config = dict(
    num_hidden_layers=8,
    hidden_size=256,
    n_experts=64,
    experts_per_token=2,
    d_expert=192,
    d_shared_expert=192,
    hidden_act='swiglu',
    moe_layers=[0, 1, 2, 3, 4, 5, 6, 7],
    router_score='softmax',
    normalize_top_k=False,
    routed_scale=1.0,
    balance_loss=0.0178,
    balance_bias=False,
    router_cosine_scale=10.0,
    router_bias=True,
    n_groups=4,
    groups_per_token=3,
    init_std_router=0.0122,
    lr_router=0.000443,
    num_attention_heads=4,
    num_key_value_heads=1,
    head_dim=64,
    vocab_size=28752,
    norm='layernorm',
    norm_place='pre',
    norm_eps=1e-06,
    positions='rope',
    rope_theta=10000.0,
    rope_fraction=1.0,
    qk_norm=True,
    attn_scale=0.125,
    tie_word_embeddings=False,
    parallel_block=False,
    init='uniform',
    init_std_qkv=0.045,
    init_std_o=0.0,
    init_std_up=0.045,
    init_std_down=0.0,
    optimizer='muon_variant',
    learning_rate=0.00831,
    lr_mult_o=2.0,
    lr_mult_down=0.7,
    lr_head=0.00649,
    max_grad_norm=1.0,
    warmup_steps=97,
    schedule='wsd',
    decay_fraction=0.57,
    decay_shape='linear',
    final_lr_fraction=0.0,
    batch_tokens=131072,
    max_seq_len=1024,
    doc_mask=False,
    train_tokens=515200000,
    max_steps=3931,
    dataset='wikipedia_en',
)
Below are experts of layer 2 (counted from 0) of a mixture-of-experts language model. Rows are named router (the router's row for the expert), down (a neuron's output weights, with its number) and show model dimensions 128-255. Each number is 200 + 40 x the weight over its row's rms, rounded and kept within 0 to 999.
Before each expert's rows: a language model's description of what the expert responds to; "raises" lists some tokens whose logits its average output raises strongly, later layers aside. This comes from a sample of Wikipedia text that the model never trained on.

# expert 36
It responds to: Subject pronouns. Pronouns starting a clause or sentence, mostly he, she, it, they, who, these, as in Beginning in 1600, he fought.
raises: " was", " also", " is", " had", " first", " began"
router,210,132,211,102,247,225,154,203,126,297,175,184,160,138,270,249,187,172,225,190,249,149,219,185,285,217,218,172,175,219,221,190,210,271,202,268,207,263,176,146,195,272,232,265,229,235,263,243,123,268,221,181,252,200,246,200,262,297,193,119,224,178,230,205,180,209,253,185,178,186,199,154,209,261,135,232,245,102,185,192,182,170,163,190,196,273,182,192,219,170,115,158,157,207,132,166,198,162,206,175,251,249,189,224,257,161,248,235,213,153,200,186,178,158,182,194,194,255,213,217,256,148,205,212,207,278,191,137
down0,248,180,301,184,250,133,241,189,157,112,246,188,190,214,227,186,269,228,206,224,172,203,256,166,174,230,277,167,122,214,201,203,245,239,234,260,267,141,231,249,204,221,133,240,204,178,251,221,231,182,207,224,220,173,196,158,198,203,200,219,262,195,171,196,246,222,178,186,282,213,153,183,210,195,203,228,264,243,124,145,227,213,191,182,201,147,166,150,112,198,201,155,250,205,169,245,235,142,257,198,211,212,223,152,166,250,230,190,207,213,237,96,234,115,249,187,146,276,198,169,139,164,180,218,157,196,290,193
down1,256,220,216,188,211,203,184,216,166,205,143,229,158,126,195,250,263,154,141,149,238,208,198,169,207,170,194,215,178,186,227,138,207,142,231,164,230,183,243,224,260,254,210,189,200,235,167,231,193,164,159,219,170,220,255,191,174,211,119,243,163,169,245,198,197,149,123,220,228,242,227,181,268,219,155,222,156,139,156,154,176,211,241,243,319,137,211,145,212,154,134,200,140,236,253,204,224,192,193,180,179,202,254,246,230,236,162,199,219,127,210,241,200,224,262,222,237,238,215,205,157,201,149,149,244,257,224,216
down2,195,252,244,227,181,173,174,185,251,178,152,149,176,237,260,199,216,176,281,215,172,181,175,211,172,163,187,147,234,195,144,221,180,159,203,198,226,117,217,159,217,220,192,143,165,200,163,225,218,227,280,138,143,168,255,145,203,180,164,182,184,182,216,196,129,136,127,150,224,241,201,167,215,143,235,192,228,190,245,197,236,200,220,206,198,146,166,214,143,146,261,156,195,206,280,267,213,208,194,275,178,183,253,135,134,205,184,169,202,200,204,128,246,164,165,129,220,207,231,198,185,212,200,200,183,240,165,227
down3,265,216,165,174,230,225,221,228,231,209,180,227,103,193,240,231,207,209,250,176,232,179,279,185,181,170,206,260,143,141,152,252,195,224,211,189,166,223,181,253,237,207,213,188,175,170,176,149,153,181,224,164,196,217,170,174,238,213,214,219,230,245,200,122,181,175,209,235,215,213,116,228,247,148,221,145,172,250,300,220,208,183,112,176,206,265,169,183,193,269,203,195,111,184,184,175,336,227,173,274,187,217,138,153,216,239,150,202,216,186,261,237,244,185,221,212,242,168,210,192,190,212,213,143,216,199,235,153
down4,189,217,216,185,276,215,149,228,273,225,245,203,198,195,176,182,219,143,229,275,234,215,128,201,203,186,181,215,218,250,242,227,211,213,171,184,177,176,224,215,282,214,155,199,216,182,122,240,192,303,166,159,197,219,184,233,198,246,244,146,233,171,216,177,200,202,217,223,244,93,233,206,252,234,216,182,207,251,143,202,176,239,166,196,242,120,208,112,149,187,270,232,218,116,193,181,258,168,217,180,190,179,211,194,236,213,191,258,195,206,192,127,176,246,173,203,162,215,227,196,144,141,198,156,264,169,176,189
down5,173,270,267,262,238,194,240,175,258,105,257,223,270,200,141,202,125,190,202,158,170,135,227,183,182,218,230,127,176,195,196,180,200,190,164,187,263,162,251,257,188,234,193,265,217,111,201,173,171,214,211,161,217,201,242,181,191,217,237,171,251,159,191,235,210,223,216,253,161,184,180,143,177,149,228,207,227,183,161,203,216,150,198,171,261,204,180,270,170,179,185,201,180,194,251,174,178,193,213,199,246,295,42,200,195,150,161,226,216,217,197,218,257,183,232,210,296,190,208,172,157,183,252,239,199,231,202,252
down6,207,190,213,189,155,238,184,216,222,204,178,178,271,232,175,163,288,251,270,149,287,165,152,134,265,193,169,181,104,192,204,191,216,153,160,147,191,229,203,197,201,153,202,213,217,206,240,268,198,189,144,277,244,221,167,174,259,290,178,221,242,186,204,222,267,236,195,170,169,136,194,251,164,174,219,176,215,230,157,296,185,186,225,236,189,116,215,181,245,240,247,190,297,194,143,211,211,243,238,224,215,227,198,183,216,222,158,209,177,206,271,183,227,196,173,186,174,168,133,190,200,162,177,279,205,226,287,225
down7,214,166,214,171,186,171,191,264,219,197,190,245,212,169,227,233,228,257,198,235,172,210,190,252,244,173,196,220,211,158,179,145,263,276,151,172,203,174,198,140,259,191,150,202,231,148,200,253,215,169,61,297,195,219,179,173,189,197,134,263,197,195,218,208,180,201,257,213,189,197,232,134,191,225,110,288,257,195,166,162,236,168,178,209,67,223,173,169,187,215,170,175,184,160,206,232,240,184,233,159,163,137,147,140,190,200,261,199,133,165,178,251,141,254,232,178,230,197,226,315,156,190,126,113,228,159,194,213
down8,227,267,221,222,190,273,240,170,201,205,177,124,180,174,110,197,203,209,229,158,232,225,180,176,159,222,184,215,180,260,168,207,224,272,216,111,193,133,192,236,162,182,215,143,166,168,231,216,174,155,81,151,193,196,207,186,179,189,235,162,167,230,182,193,259,241,204,209,172,180,134,190,262,192,239,221,207,191,188,234,151,224,196,229,194,255,301,221,216,248,202,178,242,215,202,205,210,207,274,186,96,226,202,199,230,196,210,206,230,260,193,215,225,237,189,176,211,231,228,221,209,263,174,275,266,165,126,236
down9,164,212,208,198,165,211,180,169,162,196,259,115,210,210,175,204,181,210,239,164,137,219,220,219,168,196,241,214,199,237,183,244,151,255,228,180,207,147,251,120,153,241,211,191,209,187,184,211,240,240,145,188,192,194,279,278,147,154,192,207,188,158,298,188,146,128,261,170,230,155,124,190,180,213,174,65,313,225,187,215,208,198,152,166,193,179,174,227,214,201,224,203,151,181,169,202,202,219,205,171,224,197,189,241,269,175,282,185,223,224,198,183,246,207,138,177,205,187,177,181,275,187,198,297,189,138,219,259
down10,274,163,165,178,189,212,129,220,220,185,206,207,189,274,204,162,167,228,182,231,222,164,137,145,239,143,200,220,269,195,172,128,231,232,156,148,244,205,206,203,246,166,148,215,144,121,212,195,218,240,200,228,238,159,219,141,194,128,183,249,228,192,186,225,237,189,127,210,201,234,206,246,231,131,86,157,185,251,273,243,200,196,189,180,162,225,182,239,282,165,199,168,255,163,257,213,156,254,163,186,157,240,203,211,193,259,215,100,217,204,188,186,178,233,213,185,301,151,171,217,173,240,201,133,133,185,210,255
down11,168,211,276,185,184,165,183,196,198,184,126,235,222,207,260,161,196,156,159,201,172,242,208,260,250,156,180,220,139,211,203,180,239,155,287,171,198,157,169,212,209,174,179,233,211,248,119,208,230,238,237,220,167,175,261,90,181,226,200,247,149,130,168,272,173,232,191,258,144,255,210,215,234,176,162,270,180,191,128,181,239,165,250,219,241,256,209,211,153,196,169,145,113,229,207,176,191,285,203,174,214,245,182,272,216,186,230,211,171,189,118,162,168,214,271,194,139,242,183,203,140,255,160,206,199,257,145,233
down12,252,230,207,273,217,195,297,204,190,125,172,206,219,218,227,172,194,247,155,161,197,210,104,168,287,190,204,208,166,203,165,233,230,169,196,301,240,238,180,224,169,232,248,271,257,169,212,183,179,147,157,220,133,220,188,168,135,218,184,206,165,197,236,236,187,256,180,258,215,209,126,227,140,162,220,174,182,260,273,183,230,224,189,239,186,212,140,190,227,161,190,217,252,177,201,202,265,155,301,179,242,191,156,248,219,220,217,224,250,260,165,292,196,163,202,177,211,200,233,286,230,264,305,166,214,163,236,209
down13,220,168,242,204,156,231,223,187,166,263,231,166,225,220,212,136,166,185,196,220,113,259,135,215,234,205,184,158,192,210,90,239,217,223,196,157,212,200,199,156,194,244,115,154,155,203,169,174,176,220,156,221,204,184,199,167,179,256,218,168,208,182,257,203,173,224,182,216,220,234,155,224,215,174,142,205,184,200,206,188,220,211,189,216,202,183,227,189,150,195,254,192,225,199,210,144,240,152,225,189,255,237,242,173,256,329,258,195,198,204,141,152,185,207,158,236,154,212,49,251,211,259,199,191,278,203,230,264
down14,280,123,200,213,220,212,211,169,182,171,189,223,108,197,239,235,232,217,242,217,266,203,258,253,226,140,160,192,205,188,152,172,218,197,106,216,269,189,164,211,150,200,251,207,198,153,229,178,241,230,136,241,248,229,161,204,227,238,254,128,240,130,212,202,175,203,210,134,149,222,175,200,194,255,269,245,229,208,266,188,144,186,143,136,156,243,218,199,179,167,226,216,152,263,170,236,236,158,188,191,149,228,158,255,206,216,212,162,218,187,172,236,202,203,185,222,191,229,134,128,238,195,172,226,205,250,276,167
down15,189,137,156,127,162,222,208,151,159,221,197,190,101,187,209,213,211,262,196,113,150,246,248,202,191,202,255,224,204,252,262,163,137,184,219,246,189,226,244,203,211,199,190,237,231,231,129,174,193,288,246,153,204,193,166,227,232,257,280,197,232,167,152,154,131,218,223,269,136,145,170,193,237,165,120,188,221,198,96,207,184,201,191,211,127,265,192,166,165,228,232,198,178,217,172,120,256,257,220,147,187,209,167,229,233,210,211,150,240,192,194,240,172,209,148,229,229,233,209,210,195,187,249,239,206,198,142,227

# expert 48
It responds to: Names in sports tables. Word-initial pieces of names in sports tables and rosters, plus or in fixed phrases like Qualification or relegation, 65 or older.
raises: "it", "at", "az", "its", "ap", "illing"
router,173,52,108,111,107,213,223,149,140,299,169,268,225,242,170,218,222,209,232,180,196,225,209,173,266,232,219,163,241,198,169,163,251,246,202,169,236,219,242,181,229,154,139,195,190,159,303,221,129,183,212,196,216,228,218,195,188,221,222,266,200,245,148,202,143,178,241,245,195,246,283,175,186,153,262,135,173,110,184,286,245,165,163,207,190,191,202,209,188,226,155,267,223,172,257,152,176,181,164,194,190,197,153,126,195,191,220,184,254,237,215,164,195,203,215,192,254,226,178,211,205,236,249,228,201,122,159,155
down0,186,136,227,185,208,166,227,136,204,291,182,197,265,246,158,229,166,196,205,223,197,199,230,266,174,241,276,165,229,120,147,213,133,185,199,221,203,160,214,149,227,198,168,196,92,165,214,231,205,168,272,171,235,164,172,232,219,168,170,126,209,182,295,260,198,214,200,240,172,154,165,216,184,230,220,157,182,230,106,146,181,151,248,241,216,202,242,232,207,235,198,242,190,122,181,177,180,210,184,131,160,178,213,165,235,159,226,115,204,176,195,258,198,215,287,181,179,114,203,210,191,185,157,241,224,144,257,174
down1,157,192,162,200,207,199,251,209,162,188,188,297,259,185,148,211,228,210,199,154,233,223,172,209,103,172,269,194,241,212,181,283,244,155,226,165,134,170,189,217,148,168,144,193,241,224,189,153,198,206,85,209,221,249,137,135,248,248,197,212,232,221,206,176,158,220,182,184,188,196,266,292,129,253,219,173,223,174,158,238,179,236,244,209,221,259,226,212,186,165,170,299,243,265,224,214,219,138,227,194,136,191,226,207,118,180,147,110,179,210,141,257,165,208,158,215,212,202,208,197,249,210,236,210,245,203,218,210
down2,118,197,230,233,173,168,264,226,153,137,166,267,200,247,206,188,203,205,190,176,236,176,247,198,143,301,285,155,238,166,206,122,260,183,145,154,269,123,168,167,110,151,191,172,177,194,211,184,124,231,164,213,135,243,149,266,248,127,201,213,196,212,180,187,173,231,199,254,211,240,252,148,153,190,224,220,228,191,185,139,184,241,233,205,206,104,208,192,178,157,216,191,216,189,232,196,158,199,183,226,228,253,183,220,111,141,187,186,205,211,209,166,260,168,235,117,294,215,171,171,255,235,308,178,176,309,221,157
down3,206,157,212,201,169,207,214,186,133,248,184,189,172,188,211,160,169,215,194,207,197,201,256,89,156,192,208,221,193,260,179,202,165,142,247,251,179,135,191,226,200,244,150,233,177,182,159,214,226,181,168,270,285,159,181,196,144,191,138,181,204,191,166,151,183,197,148,136,225,222,225,200,174,208,257,163,199,207,117,276,241,125,198,289,183,235,191,193,127,196,188,251,169,150,208,188,148,134,191,156,137,218,124,189,139,210,225,202,224,258,198,243,220,256,122,189,214,142,252,187,208,232,234,168,233,131,201,208
down4,111,175,197,279,248,161,142,282,203,259,259,208,208,160,226,174,216,254,195,288,256,203,229,216,254,204,214,201,157,219,179,155,259,140,203,227,204,187,260,273,192,244,199,207,151,281,165,245,237,215,192,222,220,203,199,206,200,159,207,188,262,224,186,162,130,199,195,167,235,193,241,163,156,227,181,241,171,183,190,208,175,167,146,265,164,138,167,186,241,167,244,200,233,175,144,203,129,267,189,165,241,246,233,186,234,268,95,185,249,192,209,221,181,206,154,213,222,201,254,254,151,237,187,228,256,247,191,160
down5,186,209,176,215,194,223,225,226,212,160,230,176,126,211,157,191,202,259,232,207,171,210,254,189,142,136,234,281,200,226,180,129,187,247,222,162,238,184,191,175,225,175,226,196,167,190,199,88,169,203,220,193,190,161,211,164,221,262,152,199,264,219,258,195,238,207,201,214,189,246,239,165,180,215,222,169,171,188,179,277,180,216,223,177,199,143,190,310,181,239,198,192,264,254,244,194,144,190,173,286,175,221,328,209,290,247,212,155,181,168,181,164,210,227,209,169,231,161,149,183,193,189,204,194,154,266,116,151
down6,197,236,176,213,274,184,290,165,227,288,157,97,229,211,272,242,217,142,189,212,232,211,254,207,254,217,168,198,144,208,151,282,220,230,214,198,240,207,180,223,173,192,224,200,227,228,205,151,213,213,272,195,177,205,211,160,212,117,211,180,201,219,256,217,212,210,169,200,285,211,215,174,234,281,206,122,186,250,174,146,219,228,170,161,204,195,156,222,222,243,184,259,184,163,217,151,109,172,220,165,150,213,133,211,201,235,309,302,221,165,212,140,252,175,212,142,201,248,277,182,232,199,168,202,121,218,150,213
down7,214,243,191,227,213,202,206,197,252,221,163,83,244,242,204,225,120,184,218,228,228,176,169,131,172,138,118,237,245,208,226,192,231,153,167,223,217,171,212,269,216,270,186,249,201,174,182,170,181,210,194,171,250,264,189,241,209,266,147,259,203,201,191,178,250,149,124,158,122,142,200,185,201,179,228,111,197,225,181,184,197,233,191,194,188,327,162,182,178,224,200,190,169,218,208,220,227,166,194,260,226,227,178,202,232,229,173,272,155,203,96,166,190,171,154,209,220,139,181,235,167,175,228,190,167,176,193,197
down8,212,224,132,205,180,161,153,118,251,203,190,220,243,176,193,150,172,235,203,284,168,169,216,254,170,210,238,247,194,318,174,200,236,228,191,222,143,167,253,240,189,222,193,201,165,203,233,183,152,186,265,234,242,218,205,211,86,193,177,247,135,291,190,196,256,212,216,269,238,201,155,322,175,231,226,208,199,103,173,165,242,232,165,124,240,247,218,200,174,192,147,205,168,156,217,220,191,183,186,209,219,198,252,200,245,250,235,216,240,214,161,228,120,174,208,174,252,195,185,150,194,235,200,226,166,231,187,111
down9,272,235,164,275,182,186,179,267,227,211,212,157,177,120,187,193,142,187,179,202,244,165,280,160,133,236,174,173,230,124,155,245,203,218,195,168,221,210,151,177,255,165,192,279,218,161,235,192,201,170,115,153,197,154,173,198,195,242,215,144,207,256,143,181,172,257,213,301,177,217,229,173,204,196,120,113,150,153,220,247,272,239,125,220,247,257,291,215,147,269,177,221,208,214,177,176,224,219,226,199,202,170,194,251,192,288,141,156,203,155,221,131,184,224,180,164,172,211,209,190,197,151,166,167,148,218,147,181
down10,126,263,247,160,229,285,245,269,233,163,202,150,172,206,238,209,194,201,182,208,247,226,207,197,218,253,167,277,195,196,117,221,257,314,149,208,168,203,163,256,193,134,68,199,224,179,230,262,170,154,160,182,150,184,196,124,243,150,206,171,172,177,212,219,218,180,121,225,231,244,225,251,220,198,195,140,170,242,198,183,220,169,212,158,201,226,168,198,188,138,206,150,200,144,208,180,236,210,226,274,217,287,203,237,198,255,161,225,207,244,195,225,209,196,225,215,198,227,143,289,205,225,178,222,162,190,143,165
down11,176,238,229,185,220,209,304,181,227,199,231,134,186,211,274,203,119,266,232,155,213,204,148,250,195,249,257,245,248,191,187,139,180,168,195,158,131,124,150,226,286,174,149,207,206,197,252,210,230,209,167,148,215,213,184,204,216,160,166,179,239,217,197,232,223,137,232,222,200,168,249,202,194,215,168,191,223,201,193,193,242,194,272,221,192,217,205,258,226,169,221,208,187,134,165,234,194,205,171,202,240,245,132,97,239,117,203,265,140,178,144,218,155,196,136,191,143,120,271,215,208,138,164,215,205,120,207,238
down12,165,216,187,160,240,213,179,188,259,249,147,190,165,155,243,233,200,212,138,162,170,219,201,236,166,251,231,267,147,213,185,163,151,240,159,213,242,170,211,214,186,233,180,242,242,255,189,188,151,231,171,205,238,144,165,222,237,162,196,210,171,181,203,280,208,181,296,174,149,151,236,268,227,142,270,291,202,153,279,180,168,153,168,165,216,158,193,213,216,199,152,148,184,218,192,240,208,216,185,161,152,174,129,202,220,220,248,214,156,243,181,201,224,231,168,215,203,265,145,289,207,247,215,200,135,143,208,128
down13,244,246,287,209,184,184,114,174,208,272,157,231,196,134,198,216,174,131,205,188,227,248,250,171,217,225,173,305,213,180,273,191,211,183,114,210,229,169,187,204,259,253,235,176,143,276,187,205,169,232,106,224,175,198,189,227,214,147,223,208,222,161,217,151,200,186,237,162,205,199,173,278,229,167,193,170,255,187,224,280,234,167,236,200,158,156,171,177,220,209,271,195,242,191,196,164,170,215,211,232,108,176,219,202,233,175,203,180,228,155,274,207,186,199,128,247,193,197,216,213,160,217,180,223,251,120,173,215
down14,212,138,263,163,203,164,261,166,205,186,141,217,191,200,187,276,234,155,150,272,261,213,198,158,205,283,142,251,170,193,235,177,231,136,226,199,194,280,161,145,209,183,157,224,245,280,157,190,148,285,184,172,258,221,182,203,176,93,173,213,130,82,232,216,260,205,249,218,197,206,196,202,168,199,254,217,184,213,188,107,169,199,220,294,255,180,209,215,166,217,178,235,234,194,195,195,202,228,177,161,186,183,212,204,141,233,195,250,259,185,189,220,194,264,156,108,204,154,180,239,174,269,204,200,159,245,161,217
down15,186,219,197,243,183,206,196,177,147,255,124,191,216,151,125,270,237,218,188,180,173,210,152,211,143,182,181,98,129,163,243,193,167,204,164,180,172,128,180,253,194,255,215,280,223,164,197,212,237,190,242,204,213,222,233,166,204,172,175,147,190,198,239,158,200,217,209,154,207,163,170,141,241,195,190,180,217,262,156,176,205,239,193,143,145,233,184,127,174,247,234,242,260,164,189,182,218,203,186,192,241,189,290,159,265,234,179,239,194,211,117,198,169,255,168,192,209,232,160,213,188,155,209,251,196,165,219,160

# expert 11
It responds to: Clause-linking conjunctions. Conjunctions and relative words opening a clause, often after a comma or verb like stated, such as that, which, but, when.
raises: " he", " they", " she", " it", " the", " there"
router,227,156,138,153,239,172,197,179,197,173,223,168,217,151,242,213,209,213,156,235,260,164,224,129,213,181,160,240,171,246,182,211,169,262,242,228,110,274,211,150,217,166,198,130,197,224,163,191,215,187,203,199,224,222,218,217,202,157,193,183,175,246,242,199,199,161,150,137,262,232,205,105,258,242,184,211,171,160,212,194,196,208,251,156,148,205,246,165,144,160,128,283,216,174,216,193,240,117,204,116,205,264,241,255,236,157,246,219,215,177,246,161,215,193,178,212,227,253,200,196,225,133,235,233,185,236,245,185
down0,125,225,173,215,255,219,224,196,239,175,202,143,208,72,241,211,179,181,137,181,200,175,229,197,206,209,195,176,236,242,239,202,192,232,209,209,288,211,220,226,157,148,209,297,165,192,243,224,204,177,129,257,168,198,211,210,217,172,191,165,201,228,160,149,180,207,224,145,229,268,248,240,180,246,244,187,182,208,265,233,200,222,230,267,214,131,223,203,165,188,173,163,193,198,263,272,202,222,179,174,226,224,168,175,264,141,236,239,206,226,118,187,192,222,215,182,186,197,251,194,242,209,213,151,257,182,176,214
down1,208,204,228,212,216,242,242,166,222,178,209,118,178,158,182,193,197,203,255,188,207,187,231,204,173,209,261,201,302,219,145,204,205,183,263,255,161,193,212,208,153,264,108,225,179,260,227,199,185,236,141,201,278,177,256,193,180,194,158,189,176,180,223,227,187,252,260,180,237,243,161,178,217,221,176,99,259,146,185,151,120,109,200,180,219,191,253,232,211,212,218,218,192,209,266,209,198,201,163,231,197,150,81,294,183,213,221,243,243,200,188,160,189,213,162,210,223,172,299,231,161,215,209,200,182,168,177,201
down2,133,172,199,242,183,172,188,200,179,303,228,183,213,241,275,245,126,189,237,212,226,181,146,109,234,268,214,138,169,231,268,189,186,259,208,202,201,175,239,242,198,223,176,162,150,198,205,170,248,133,223,152,182,235,224,182,204,189,193,234,237,153,281,249,180,247,174,177,245,157,140,176,189,184,202,202,153,172,189,222,237,210,209,178,127,178,202,198,119,229,170,201,252,175,124,222,242,192,222,191,166,188,268,201,128,162,174,164,281,131,215,284,185,232,203,241,240,197,256,178,186,202,281,241,121,163,190,253
down3,215,239,109,195,260,184,250,200,242,216,267,207,178,153,191,230,152,252,188,198,187,189,188,184,266,187,149,233,115,281,154,177,180,139,136,241,210,275,168,200,195,181,178,177,207,280,194,174,289,234,172,231,236,222,201,193,212,204,144,245,162,249,148,208,150,190,144,203,160,230,221,161,159,180,198,277,196,150,267,165,182,214,176,181,189,111,122,167,206,186,196,207,158,248,134,248,186,177,280,174,237,188,217,176,214,222,183,208,215,215,167,271,167,193,232,226,139,293,292,146,220,147,215,192,195,192,195,172
down4,209,203,202,219,174,142,248,240,229,147,158,157,239,191,125,128,113,225,193,201,212,197,233,220,233,210,177,167,242,185,146,245,172,230,273,182,192,230,210,181,177,165,181,233,192,116,206,196,199,234,175,180,190,262,207,218,210,207,182,231,254,282,174,280,131,143,193,206,203,257,167,196,321,183,267,229,171,149,200,201,210,173,217,260,198,251,205,201,246,201,181,272,253,246,173,127,231,121,141,154,143,182,267,154,246,188,214,184,229,188,204,218,160,262,186,219,167,229,202,168,195,201,179,224,302,209,203,228
down5,232,158,178,182,165,154,212,204,246,249,150,177,202,208,244,179,185,173,150,196,234,147,201,202,168,200,150,245,216,228,198,241,184,170,231,141,185,201,195,195,199,186,243,156,194,152,163,256,201,202,286,161,206,248,163,285,252,197,257,222,190,178,274,241,162,211,232,186,208,184,144,77,199,313,119,188,199,211,204,248,239,150,166,260,252,221,175,216,239,155,168,245,139,175,243,157,102,267,160,192,176,187,138,223,249,208,175,156,150,147,199,115,204,200,182,185,218,220,187,313,206,192,110,218,185,245,190,170
down6,177,140,223,251,222,203,249,129,251,166,214,286,267,241,220,134,190,239,172,225,209,143,180,164,216,214,186,149,154,160,220,225,275,240,203,132,238,158,228,192,192,200,253,303,191,108,181,193,185,116,219,225,138,230,131,212,209,192,242,217,188,186,214,167,199,169,162,239,194,231,264,213,232,166,182,212,149,130,153,253,172,157,243,173,153,216,244,168,175,201,158,215,211,139,178,241,191,130,270,101,216,227,270,246,202,194,229,225,264,218,174,197,164,209,193,140,210,193,183,233,139,209,253,249,179,182,213,230
down7,112,162,186,222,282,178,218,162,224,207,186,220,200,214,155,199,261,132,302,194,191,128,194,268,167,229,197,167,231,175,235,188,241,200,250,170,157,199,174,173,177,181,214,165,253,256,120,157,137,224,233,202,167,195,244,252,188,206,198,124,242,167,174,239,231,210,179,184,232,213,166,149,225,171,186,137,172,280,243,163,235,138,206,233,183,211,258,224,167,203,242,245,119,95,173,159,192,257,119,195,148,171,208,273,249,201,138,292,222,199,160,282,184,188,122,209,241,214,170,285,146,255,267,209,203,202,193,200
down8,266,193,176,266,198,237,212,182,166,243,275,225,216,172,248,170,173,174,227,278,38,186,223,140,232,232,218,240,160,274,210,221,152,135,165,233,242,212,222,164,150,250,182,178,224,118,206,208,175,174,230,162,226,221,187,211,157,190,177,188,215,196,218,262,248,238,204,208,171,149,255,209,168,210,137,234,217,248,257,184,236,166,241,252,184,124,231,241,216,164,173,117,236,254,134,153,163,186,146,225,223,196,165,213,224,179,212,157,223,186,190,176,223,133,194,140,185,195,286,213,286,208,207,120,205,214,126,252
down9,144,115,247,160,150,231,201,205,176,238,154,176,169,249,135,209,140,190,189,171,238,228,192,227,245,191,172,213,181,270,203,203,131,272,179,246,165,195,157,176,186,180,211,199,192,255,268,190,241,161,183,238,226,180,194,257,163,191,186,208,270,247,146,132,184,242,128,157,174,177,223,182,220,172,193,188,153,163,196,139,252,178,224,269,195,181,249,254,208,182,217,225,171,221,225,187,164,209,104,254,148,270,202,191,187,172,161,219,187,199,192,216,175,176,236,221,208,230,215,172,257,121,161,201,193,219,163,209
down10,203,174,146,231,172,247,200,222,151,231,249,193,188,198,193,148,227,191,116,189,192,207,204,112,236,285,220,206,244,214,135,150,164,132,170,232,164,273,267,166,105,221,259,181,242,183,227,175,142,210,221,138,188,247,168,209,154,187,162,169,146,163,228,257,231,224,234,191,192,192,222,210,238,216,163,217,251,136,251,211,186,188,159,205,242,177,236,261,199,244,207,167,119,277,206,211,241,145,185,244,185,151,157,220,233,233,159,180,181,226,136,261,166,148,153,205,297,301,150,217,219,214,210,181,253,243,233,206
down11,157,155,172,252,214,142,184,186,252,177,207,320,141,258,175,112,213,152,252,207,225,273,222,117,254,153,178,231,180,206,242,163,201,183,228,181,219,156,257,217,191,219,156,199,205,248,235,222,183,195,164,166,225,220,231,233,218,172,243,168,159,204,213,254,170,203,139,263,220,247,229,232,224,160,247,215,268,193,122,147,253,183,182,198,142,244,272,201,136,204,236,227,156,192,213,223,181,192,206,182,181,217,184,216,183,290,161,298,214,123,153,141,209,188,208,227,236,134,134,200,230,210,183,175,192,198,219,179
down12,183,196,171,154,199,143,249,226,226,150,116,237,213,116,270,230,215,238,225,150,260,197,196,242,250,190,216,243,128,252,161,188,196,135,248,238,256,241,184,215,228,236,222,195,237,266,179,175,202,238,184,157,208,193,203,163,189,214,199,222,219,210,258,166,250,122,205,278,249,227,215,236,138,179,204,265,208,148,142,250,190,182,193,258,173,146,150,136,244,171,240,166,170,228,238,229,143,237,133,160,177,236,156,186,225,186,171,230,143,198,200,237,192,204,245,218,105,198,98,194,227,193,232,163,164,267,149,185
down13,167,193,259,161,184,197,284,198,203,150,225,249,247,154,222,233,171,111,245,272,188,194,224,229,279,228,176,178,223,207,200,224,188,209,263,236,205,244,206,205,160,173,207,204,159,252,191,120,179,224,242,211,249,247,180,159,157,239,300,135,212,229,278,213,203,152,119,182,157,176,130,212,195,182,174,226,237,156,184,192,189,262,163,211,118,172,217,279,251,161,229,216,190,224,197,162,279,208,153,129,194,236,179,220,195,174,182,167,135,131,229,157,222,211,177,179,241,200,159,239,228,184,206,250,245,190,199,184
down14,190,267,222,251,142,218,125,221,240,200,200,203,185,207,223,239,250,230,154,197,163,182,210,130,223,219,168,205,155,167,148,195,270,210,171,198,220,168,253,170,180,217,205,226,188,194,160,179,158,185,257,215,124,131,196,211,123,226,213,195,258,171,162,175,216,224,194,112,142,135,256,238,185,171,157,184,202,225,182,179,100,178,214,233,187,266,174,237,91,267,262,220,149,252,235,250,250,265,195,191,156,237,232,188,187,190,192,223,161,262,237,239,202,189,153,169,195,179,147,200,235,187,247,220,220,171,183,185
down15,217,240,200,206,223,248,229,195,314,284,225,221,254,238,169,202,166,200,128,133,168,178,183,171,176,242,222,211,191,291,134,144,178,231,229,129,168,136,167,213,184,210,169,163,223,187,198,239,216,210,224,120,160,226,160,170,226,221,231,224,151,219,244,197,218,116,103,149,173,133,140,229,171,132,236,198,150,211,232,216,227,193,241,186,169,177,186,210,214,204,133,233,211,238,184,142,180,226,235,119,199,223,212,193,208,192,221,182,304,221,175,162,190,191,218,229,210,199,148,246,152,163,166,161,181,160,122,211